Weights of a small mixture-of-experts language model, trained from scratch on English Wikipedia.
Size: 14 layers, width 256, vocabulary 8192, 46.9M parameters.
Training: a variant of Muon for the experts, 291M tokens, 4602 steps.
Below are experts of layer 6 (counted from 0) of a mixture-of-experts language model. Rows are named down (a neuron's output weights, with its number) and show model dimensions 128-255. Each number is 500 + 50 x the weight over its row's rms, rounded and kept within 0 to 999. Numbers have three digits each.
Before each expert's rows: "comes before" lists some tokens at least twice as common just after its tokens as in all text. This comes from a sample of Wikipedia text that the model never trained on. Tokens count by the router's weight.

# expert 37
comes before: " |", "%", " |\n", ")", " (", "°N"
down0:576450438499481488494505505481451494638516518464477515533493470494490506483578637505505495557436525478549610479509467436433448561508434521494485491555458486557495440550521547532564550458522425520531470524520569439483559454519491510435452506476576489536487497369548456437473432473489513536467504518456450511467426380538506578450497472497546604513562496410514533434504504484501528547491

# expert 85
comes before: ":", " |", " by", "201", " birth", " zone"
down0:546528496438548445516500503500533510482478513433449503522478475541546527438499433541547466467534477613487561577394462473514407514384582515594520587480483469408486460442569382390567517468518476520491568413455525465503547524427460445512464490422490548491494458512577444528455495447487551569448531535491497530535562540476372556549406427531484521534584527478479513543479443474489463492600

# expert 68
comes before: "201", "1", "200", "0", "202", "2"
down0:520444551494581492531549468617505543395482493451491510433457616545546569543560519597427525455456520449528478382541534467517448536527516486596492587521536549443479468542512508534511476540464446588510472528478472510576475516492456525530461511497454483481505543529482514421576526497555543422473464554417511491519534438531493477477466497569577465473529479509501561521568468502468540454457

# expert 32
comes before: " |", ";", "–", " States", " |\n", "+"
down0:527433501474507509505464444604467473427598478544515495570423526406508420530533520463528521506638493472472643535513574464475526442512490436532431573416504498451534556479524519631439492407483461504465490490456516536549467527497476468431427508447399421526433515477471522514531511493501531562452497500429562527492494501558524534520603477518466481522460538546517500530466517498511561539535

# expert 102
comes before: " and", " ", " which", " but", " the", " he"
down5:458487466477438517587526436504485441507553471521581411411452491530471498435419505489567485448474417523582475373518525487541500502419278469470472553498403562505465499468494514506427503554551518590454516543574508542551540439523428495397514412531433523445422409487474502488546534502499557615547509506502499549459490513558500663557534410469511516526538470563473552456525505508548452341531

# expert 63
comes before: " the", " to", " and", " in", " by", " of"
down0:393497520502466485523522535500401463412488548437484627528385423505497503471396451547501393452435481526502427449437521434484523478470516444582492385442454469508556483545491472470535578478513474522530533543519449559513527491524511455469617470557489606538512443548440545549393585517535528503483438487450470498487470530558498648433539536527459573500464457657549476539451504470550408499507

# expert 103
comes before: ",", "–", ".\n\n", "\n", " and", " ("
down0:540524504540519586408558566466608547543541531504434531475452537561535513538408465514508478504535507474429579471449477539558469540596535501562451484583516482501481526521548524512576453541436525503553461509506491635520512550572581519437502510491490537419530524536477447482486533475564411605467632599462511460554540509511512562436555524562438454532446449513488456424451501506607565454590

# expert 53
comes before: " ", "″N", "″W", "′", " M", " +"
down0:577585597481574544536550513506493464542506538464558556447407501507501468478449456488562470526437536509529525551506529536446455592524503478560566472501474564632511493487444428478470472513557575464553475565541490436438497517554416514541452356555452494459502509461462402412571524531448498497467548570472494468507504556382514566494584518560529485552486528480458507523527516572593418498478

# expert 101
comes before: ",", " of", " and", " (", " in", " to"
down0:644467537579594527545590596425464468476499509496454536526585473540495488518432590523481499474481432484564468520457479463486485508552571528508493424514442464509478468500485450516522480468425471662397419519556418410497447506579599541489569511527475552537546494488424504507520554460434449579460434545512428583612481442495538510496424495483541484431482566505493497531486479521535453421571

# expert 2
comes before: ":", " |", "\n", "==\n", "==\n\n", " ==\n"
down5:481527500460601560504395511485530555486545495546478452505514570520467475481512469436534521392421518466459544545576432555483496492529489538613535547573388525467467586521492539602335551501449416491443512551512494499489505469514450431534505552580560540586554416568429503461503480530563560487503495448489477449496432453504509486452544614493562548543563542542409433439519514435492494482438

# expert 107
comes before: " ", "|", ";", "ie", "han", " B"
down0:507501453510483426516454480590503510521500440506524525510642454460435456481524459547479536424470527497488556463615500616500568531462439497468538562517533567422513564498480479470478524605513475526537416571491425600583491520510559464485596525439511538529462502451550488386455566521443376529495611546542555478512526484518444446474448596537519458508459420525517426577481508524525387477487

# expert 27
comes before: " the", " a", " his", " its", " birth", " this"
down5:494499527486558484441473498529550490528556536488493503525456455443518444491458504527574440455480420504524572414503493489503562491487642510490565542531529502569530503524525487519458519507492564405507514500504563482435429480499548562482473457515515390470527467454477471485494393591387522505551503463492430569425343440444501410442490512417478519442416518531409482569491485513406493422474

# expert 35
comes before: " ", " —", " Votes", " L", " M", " T"
down5:544441415439508517514471514560479469500567473471488498535467461443518416490545473449451453476487511353531464474467531575497521522495519545453452587626490559575432558545520464512511501427483397497405559538509527459512481519489437496554529500507433540509506526528515516502555534495488630403498522519443536514498510429367518509507521436535528447454485468466483533482538505502473495475521

# expert 84
comes before: ",", " in", ".", " and", ".\n\n", " of"
down0:549450470552484516433502488440535472526545478489537572571460403463501390398455479502545440544610431532542553435477527602539497537563611528544541538540452496459529451546557488486476463470496575570597481459496484511407591483533524596394550527533559525447536534546494539566582568474490514546549496538360488643543512458523431477476463466527603439386466541485480514506561457444517553518512

# expert 31
comes before: " ", "%", " \"", " (", " +", "jan"
down0:539560540381465544555463402499494549476482498456498560401444519536529543439535580458511494497454504465407493590484493592411468553444522476452510447504457528565453581449544485447486508565510495495435561595488532480541527497561466469499475543546511447493616563549542562469586495490545433440481447554445453459472545498513475516439607477466501543448485534507395551518580570477424475546510

# expert 29
comes before: " ", " —", " %", " Votes", " W", " L"
down5:411515550546504591415555511562523468460515539476539515502438480510544476516451432462530552528545483457451469496517492497493458527479495535483478510544449521528490531554449483490395517564545510475501421495393478476573518413483443469501505502459445462468496447551512466466368535341469488551501572485433474511417492445521552558504424497403493487503571520521585466519428561408412380463502

# expert 44
comes before: "-", "|", "The", "==", "===", "In"
down5:571504478532425508628459576488473476509528450481478480567500511520451462553400376465422502456558555557545521542528468473472514528497536554428526537596438488449596557488544546526522462488452525506550550498436567476502471567475502466567472497400620543490469452464525512466469444499537473528601478570493560514488522514540488492537484527488547409487570531510520498452476511508435547567480

# expert 117
comes before: ",", " |", " (", "\n", " and", " in"
down5:480538525511535464451406470399541451567547558491467498408489511566524605471460518443517524513475481496557492496467419471584497487554573562516499553512530500446473388412496498442576521383508513523319504487512601501483510507497570473579453425439453504536444511539531465443526557449517503593479442553502506480478461401493466473497533498414542466488518546474446506572478464629448438486544

# expert 109
comes before: ":", "\n", " by", "=", " information", " career"
down0:545500527510524577481489532506448568500541429569497462472507507528605545445463393536438502521514495484489538444506492523361342561474546491409527561492526491503588533478492486575572427469473513572482552478485620506448524549612464488466478563458547457527530474498581529502485465478448405534454577519525465555440522469452581471519464413513475392492483503435373481502491559550445440470482

# expert 9
comes before: ".", "–", " |", ",", "th", ":"
down0:527470595423456501425510587549515458481546526482460547531462478622435482476590551500514464636483523485576421479546472450435475514513513452550475441536473464481492570539551556581518481490514511474388551543487550420537496452488525523462521527527559515459542591499492538507452577382496547431451443420474449555500445442441516537452552507492449486498462410470450524464578390527441402467426

# expert 116
comes before: " ", "|", " \"", " Candidate", " Conservative", " Labour"
down0:467486537404503490595535410480486541461499429458487503530496473474450570579447501437511407479530409467483516498489576618555542454511416505566529457444566421516515485565423432407499479484538563479631394443456451482451514539573529514487451532567480538496507489536558471453522503481527542490495507533527453488601488506493568506452437474524508510588509472451470519505489440576541593551438

# expert 1
comes before: "-", "|", "==", "The", "===", "In"
down0:448524510531460589454590493452513448416533473520461502483551494511470450503513506447467576568514550575505468531456489565531493597442409520510476525559577449531497433584514529523542440561484502465470555528541380512555553439429528489481507460522522455411408475426566517491546563563424626507482521481531594538596524522544439481531389507570551558486467549526559424488498434495579517482491